From a checkpoint of a small mixture-of-experts model trained on Wikipedia.
Training: a variant of Adam for the experts, 361M tokens, 5963 steps.
Below are experts of layer 10 (counted from 0) of a mixture-of-experts language model. Rows are named down (a neuron's output weights, with its number) and show model dimensions 0-127. Each number is 50 + 15 x the weight over its row's rms, rounded and kept within 0 to 99.
Before each expert's rows: a language model's description of what the expert responds to. This comes from a sample of Wikipedia text that the model never trained on.

# expert 13
Description: Word-start or mid-word v, k, ch pieces such as survived, previously, killed, plus the infinitive or preposition to and would.
down0:50 39 38 39 78 48 44 67 16 40 49 59 51 64 46 62 47 52 48 32 61 76 31 47 77 62 57 51 24 60 44 51 56 77 48 66 42 47 35 49 55 83 04 49 52 46 47 27 46 42 80 50 67 52 41 32 47 65 36 62 42 71 45 62 21 53 47 37 34 45 73 46 76 64 61 50 47 62 76 60 45 53 52 65 66 49 76 45 56 27 48 54 33 63 56 24 54 24 59 69 56 44 66 73 52 53 54 64 66 67 56 36 21 37 39 64 27 61 61 37 65 57 45 45 87 47 68 61
down1:53 50 60 38 45 62 49 40 56 45 42 32 62 54 58 50 61 43 30 53 55 33 44 27 34 49 34 64 18 65 69 45 38 52 57 46 49 77 77 76 33 54 50 42 55 45 24 51 52 39 54 62 39 39 61 52 43 62 43 77 41 68 46 61 58 46 56 53 43 65 36 43 72 38 55 12 50 26 77 53 24 51 34 48 39 48 51 54 10 72 28 58 33 69 27 57 23 40 32 55 45 59 62 52 48 41 18 60 54 44 15 37 48 49 40 44 50 77 16 12 62 59 38 41 47 60 82 48
down2:52 61 52 53 90 53 29 42 56 69 79 84 60 45 23 62 61 40 42 49 29 40 68 60 30 62 51 40 65 25 34 34 55 66 63 50 30 78 53 60 50 54 23 48 10 47 41 31 35 41 55 29 49 51 56 58 72 42 25 55 27 71 59 60 40 53 50 36 48 46 51 28 45 44 68 79 19 47 49 60 79 45 54 33 71 54 40 49 46 38 55 44 37 56 31 44 42 45 21 49 57 55 45 34 61 76 34 44 36 58 71 86 54 32 35 64 51 42 38 55 37 54 41 44 45 65 41 27
down3:70 43 50 34 78 70 62 65 64 37 29 45 05 46 86 58 51 48 41 43 82 45 77 42 42 46 54 56 49 71 56 36 46 55 46 35 75 42 79 68 39 32 33 31 58 58 63 37 49 58 66 85 66 45 61 71 39 37 52 40 73 30 52 69 50 28 70 55 44 51 60 47 43 38 68 53 44 45 64 69 77 35 56 63 69 76 36 63 50 27 55 52 58 47 65 61 36 50 62 53 43 66 53 69 45 59 23 39 39 58 64 70 60 51 86 70 59 43 47 42 35 29 53 45 30 51 53 63
down4:36 27 70 55 43 35 62 47 34 46 52 61 37 50 64 61 55 35 59 50 32 26 55 50 42 50 20 35 96 45 37 52 52 48 12 70 42 47 54 59 33 34 45 37 32 53 57 72 67 68 53 49 61 58 51 50 53 31 62 55 57 33 55 53 72 40 61 53 79 60 57 55 78 62 46 83 43 52 22 57 68 53 70 54 48 37 42 25 65 45 54 44 60 50 43 19 30 59 32 60 58 61 78 37 46 25 23 36 32 36 42 45 68 57 64 58 70 42 44 33 53 40 63 17 54 35 18 66
down5:33 67 56 38 48 57 43 50 62 61 79 59 66 39 51 50 59 65 43 40 33 35 31 00 33 43 46 75 54 41 40 29 52 38 68 50 53 54 39 29 69 39 56 45 75 19 38 59 53 49 45 60 54 66 27 35 63 57 56 54 42 60 55 61 53 52 60 74 31 59 53 55 67 37 61 55 75 65 67 56 39 42 80 75 74 38 64 50 76 42 48 62 67 49 42 70 69 76 30 31 47 65 44 49 50 39 51 04 45 48 61 66 51 29 68 42 65 80 73 37 65 73 40 58 41 39 65 43
down6:47 47 55 47 62 61 51 60 72 48 59 53 86 40 46 42 38 54 43 78 50 75 51 41 54 45 53 57 27 46 68 80 59 59 54 54 51 50 81 28 43 81 38 77 39 59 48 60 71 43 41 46 56 51 62 28 79 59 61 78 56 41 61 61 56 56 53 46 68 46 68 41 65 59 72 43 38 47 69 50 50 38 38 45 61 61 60 52 44 43 27 49 53 75 26 48 24 60 58 62 43 57 30 69 53 27 37 10 44 63 58 38 37 65 18 31 79 42 63 21 38 80 45 34 61 70 77 57
down7:20 69 54 28 36 66 34 38 52 29 49 51 38 43 65 29 43 35 38 64 80 39 60 45 33 44 29 60 32 52 39 14 39 31 45 79 79 59 49 62 55 50 41 43 69 48 57 67 23 50 44 52 47 26 23 61 59 51 71 62 38 69 50 24 56 51 62 82 32 57 33 52 63 49 28 31 55 44 63 33 38 70 34 59 23 39 73 49 60 46 86 22 37 71 51 42 22 39 57 57 61 50 44 49 20 70 51 49 47 63 49 33 54 28 44 48 58 45 68 36 36 60 56 46 45 56 46 55

# expert 56
Description: Capital A, An, U, Ar at word start plus accented letters in foreign names, such as Los Angeles, U.S., Djurgården.
down2:37 57 57 60 77 47 54 40 45 55 70 44 51 50 76 41 36 20 61 38 61 32 48 50 74 50 51 25 54 44 10 50 38 34 50 51 36 55 47 55 43 23 58 35 47 59 76 44 31 56 55 30 56 54 66 45 58 50 64 61 73 37 49 44 35 44 44 61 67 48 48 64 74 35 81 37 59 21 55 43 64 54 51 47 71 65 51 44 51 45 54 46 25 84 48 55 81 58 50 66 72 43 42 69 52 15 50 60 37 44 24 52 44 64 24 56 68 47 41 52 56 99 50 42 43 31 34 74
down3:51 43 39 21 40 58 64 34 64 58 44 69 47 85 65 48 25 44 51 36 62 47 64 38 61 67 44 49 46 49 27 40 15 86 67 71 41 57 39 70 34 38 72 54 28 30 57 50 27 18 56 43 55 49 68 60 50 49 48 63 38 44 33 71 29 33 74 85 47 54 53 72 44 54 36 38 31 32 54 53 48 26 43 83 50 50 65 44 48 43 61 36 73 41 39 28 58 38 49 59 44 56 60 47 34 29 43 63 54 62 64 68 48 71 46 40 33 16 54 32 67 37 27 57 58 32 44 37
down4:63 49 77 18 68 47 58 36 68 49 22 67 65 66 47 61 33 78 79 08 41 54 33 52 30 59 51 44 45 33 75 27 50 55 60 51 29 56 35 46 66 50 60 55 47 62 61 29 37 67 56 64 69 74 56 77 84 52 48 70 62 22 76 60 54 28 56 71 62 41 58 50 47 52 37 57 45 50 70 71 26 24 53 55 45 44 55 54 45 28 34 58 50 64 76 43 69 63 91 61 70 46 55 64 57 40 65 36 35 54 40 64 45 65 51 53 57 33 48 59 53 64 57 44 41 50 39 53
down5:57 33 49 84 35 27 38 73 49 30 51 87 66 46 49 63 55 71 36 35 66 59 60 51 40 42 44 58 72 44 71 48 48 40 24 47 44 66 24 55 61 58 52 53 20 35 31 63 36 42 54 63 76 56 50 33 21 58 45 34 43 75 76 48 62 42 66 77 35 48 23 23 29 52 76 82 49 46 45 36 84 43 47 57 63 58 46 43 34 45 79 35 43 42 69 59 48 38 51 58 43 35 47 41 39 36 58 35 33 46 42 41 53 70 55 70 59 54 73 49 53 24 41 69 39 60 70 41
down6:40 44 30 49 50 41 80 42 63 11 56 39 50 63 54 80 32 43 55 34 89 61 69 62 41 69 41 60 47 04 47 48 44 39 64 66 18 58 53 83 40 40 40 50 62 52 34 49 44 36 51 64 56 56 33 41 60 56 39 40 51 48 45 41 72 43 44 87 37 34 67 44 52 39 42 49 49 43 44 58 39 04 30 44 51 44 59 51 47 38 38 61 48 65 58 45 39 53 42 79 66 67 36 62 29 43 71 59 65 58 56 57 44 61 42 57 41 22 23 42 49 43 55 47 20 21 67 55
down7:56 61 46 39 50 54 60 70 23 18 47 77 05 38 53 82 68 52 72 51 34 73 35 70 25 59 59 57 48 53 32 62 57 39 34 52 37 60 66 26 63 63 50 76 58 24 28 57 15 50 26 51 33 62 42 34 55 46 72 48 56 25 47 62 66 38 44 11 50 50 42 34 52 34 43 16 59 44 32 39 38 53 65 35 74 55 43 50 56 29 49 74 59 46 44 70 49 55 43 45 35 61 33 60 40 69 56 30 59 43 36 49 46 54 68 64 59 54 61 54 73 47 63 40 63 44 63 48
down8:61 57 15 38 36 40 79 44 66 64 44 51 40 50 45 21 58 41 39 66 43 46 52 32 46 40 45 55 55 58 66 64 60 72 36 55 48 31 57 49 63 64 55 67 29 40 49 54 83 51 58 29 82 49 65 60 43 63 62 56 46 13 62 50 28 91 39 46 70 77 59 73 67 42 62 19 47 55 56 73 43 62 40 61 31 66 71 35 64 27 61 46 58 18 47 28 16 49 41 31 49 41 52 35 62 51 73 45 53 52 46 50 61 66 41 51 41 54 71 48 42 60 30 39 63 45 21 47
down9:55 54 40 23 60 56 54 63 39 63 64 44 68 37 67 43 42 53 85 43 70 57 31 40 14 38 62 55 49 33 68 62 39 50 61 32 53 56 36 44 44 58 70 37 46 79 30 30 56 64 33 68 46 48 45 67 64 48 56 63 33 48 44 38 34 43 48 58 52 49 51 28 61 56 35 66 45 54 31 65 43 22 26 18 57 24 54 41 48 39 23 42 84 82 55 44 55 42 82 44 44 45 66 34 50 55 38 39 42 32 77 53 48 34 54 60 51 41 23 73 41 39 20 41 66 19 75 49

# expert 39
Description: Word-initial en after adjectives and pieces like f, it, oun, mod, as in enough, energy, environment, countermeasures, Deerfield.
down12:48 55 35 29 23 47 57 42 34 71 52 55 51 16 44 54 52 41 53 59 36 56 58 59 45 61 33 47 78 80 42 52 50 65 73 30 48 54 13 28 25 15 68 46 57 72 18 25 45 50 67 27 62 47 36 71 63 75 66 54 19 19 40 50 62 14 46 55 33 65 66 39 51 38 52 50 66 32 60 53 47 34 52 37 67 35 42 37 43 51 39 62 38 48 65 59 40 51 42 57 69 55 48 71 55 58 31 49 64 51 50 45 46 48 18 70 52 22 46 56 51 35 27 36 65 54 48 61
down13:39 43 60 58 58 61 85 48 57 53 31 48 38 60 56 51 67 52 25 43 63 50 75 42 36 66 37 74 31 37 61 37 47 75 51 46 45 48 35 38 57 48 44 48 69 42 00 37 60 46 46 64 39 46 60 43 35 75 62 36 65 49 71 48 43 69 44 27 32 57 55 40 49 37 71 39 25 57 56 98 25 61 76 48 41 48 82 40 64 19 51 75 62 52 51 63 53 61 36 34 57 49 46 47 24 51 74 55 38 50 47 38 45 29 68 42 33 40 61 47 64 55 72 63 41 35 59 80
down14:33 54 30 41 65 52 51 15 35 52 56 74 44 58 58 33 60 48 55 35 59 39 44 65 41 51 74 52 51 65 57 44 55 65 83 39 42 78 75 33 60 52 44 34 62 30 49 36 22 56 54 61 92 56 72 58 61 57 77 62 50 39 43 45 43 60 20 46 68 39 16 65 53 85 36 69 74 29 41 72 29 33 41 62 42 50 47 55 38 54 50 48 70 35 19 50 63 39 71 57 65 64 28 53 57 53 50 49 34 75 40 49 52 47 25 53 46 73 37 33 42 68 54 65 32 66 51 45
down15:62 70 51 63 54 52 66 62 38 43 59 35 73 35 45 56 45 65 24 43 58 75 51 55 51 33 44 51 38 47 52 43 56 43 58 42 41 29 44 63 84 47 22 55 47 52 46 38 26 45 47 40 50 56 74 26 33 82 64 64 47 62 39 52 68 55 43 40 77 31 51 39 46 26 17 60 77 34 57 72 32 51 20 44 65 38 63 35 54 55 32 11 44 58 59 66 44 57 37 57 64 45 28 76 61 55 44 37 66 57 45 41 64 63 44 53 23 67 62 50 11 29 52 66 37 77 33 35
down16:33 36 39 25 77 48 36 22 58 71 47 72 18 62 61 44 69 58 26 63 46 59 39 37 20 69 33 39 30 23 55 50 39 49 63 42 48 45 24 39 41 40 46 38 23 43 55 35 34 32 44 41 30 49 42 44 49 63 62 66 43 45 53 62 42 59 59 81 63 42 93 40 57 46 67 60 54 49 39 23 66 59 66 65 65 56 65 53 78 50 52 81 32 40 68 41 50 53 25 51 39 62 49 57 68 77 40 40 56 62 51 38 33 48 51 54 44 49 54 63 73 70 83 30 38 56 37 61
down17:54 42 62 45 32 32 48 43 52 43 56 63 68 18 39 26 14 59 49 14 31 39 60 42 46 57 44 46 36 61 58 44 67 39 40 75 40 61 25 66 46 59 66 53 16 40 22 47 75 36 43 79 75 70 60 23 53 49 70 59 55 51 59 37 52 48 35 72 56 63 43 47 57 41 25 30 40 32 45 77 65 44 43 66 26 38 38 76 26 50 65 33 56 53 55 44 54 23 46 57 12 47 62 53 49 65 37 60 76 51 49 67 41 54 52 52 67 19 52 61 30 60 53 56 48 55 56 37
down18:73 69 36 44 37 48 48 47 67 32 51 48 79 31 19 38 49 17 38 65 47 27 63 53 59 71 50 83 35 78 47 56 44 69 41 72 34 84 47 39 31 51 42 79 64 54 40 38 48 52 31 58 37 61 56 74 35 52 68 47 71 36 40 57 50 63 58 67 26 44 64 34 44 46 50 69 67 55 02 59 53 60 55 60 38 35 84 54 49 51 69 44 71 27 49 48 60 55 50 21 39 48 69 46 28 46 37 54 61 62 54 59 29 71 35 52 44 60 32 56 48 69 62 50 48 42 38 55
down19:46 69 61 58 51 35 55 43 56 66 42 60 52 23 55 84 61 35 41 60 58 84 54 25 35 52 49 26 32 45 38 50 53 66 61 49 41 69 64 49 32 37 99 61 48 47 39 51 58 59 73 44 40 53 49 71 39 74 66 57 47 62 54 54 59 18 56 55 55 36 31 68 70 67 50 41 62 76 29 47 47 42 29 64 64 34 44 17 49 37 47 65 22 36 36 51 40 32 51 55 41 47 45 65 36 47 31 29 33 61 44 53 26 52 45 61 35 20 45 85 24 41 30 33 44 61 48 37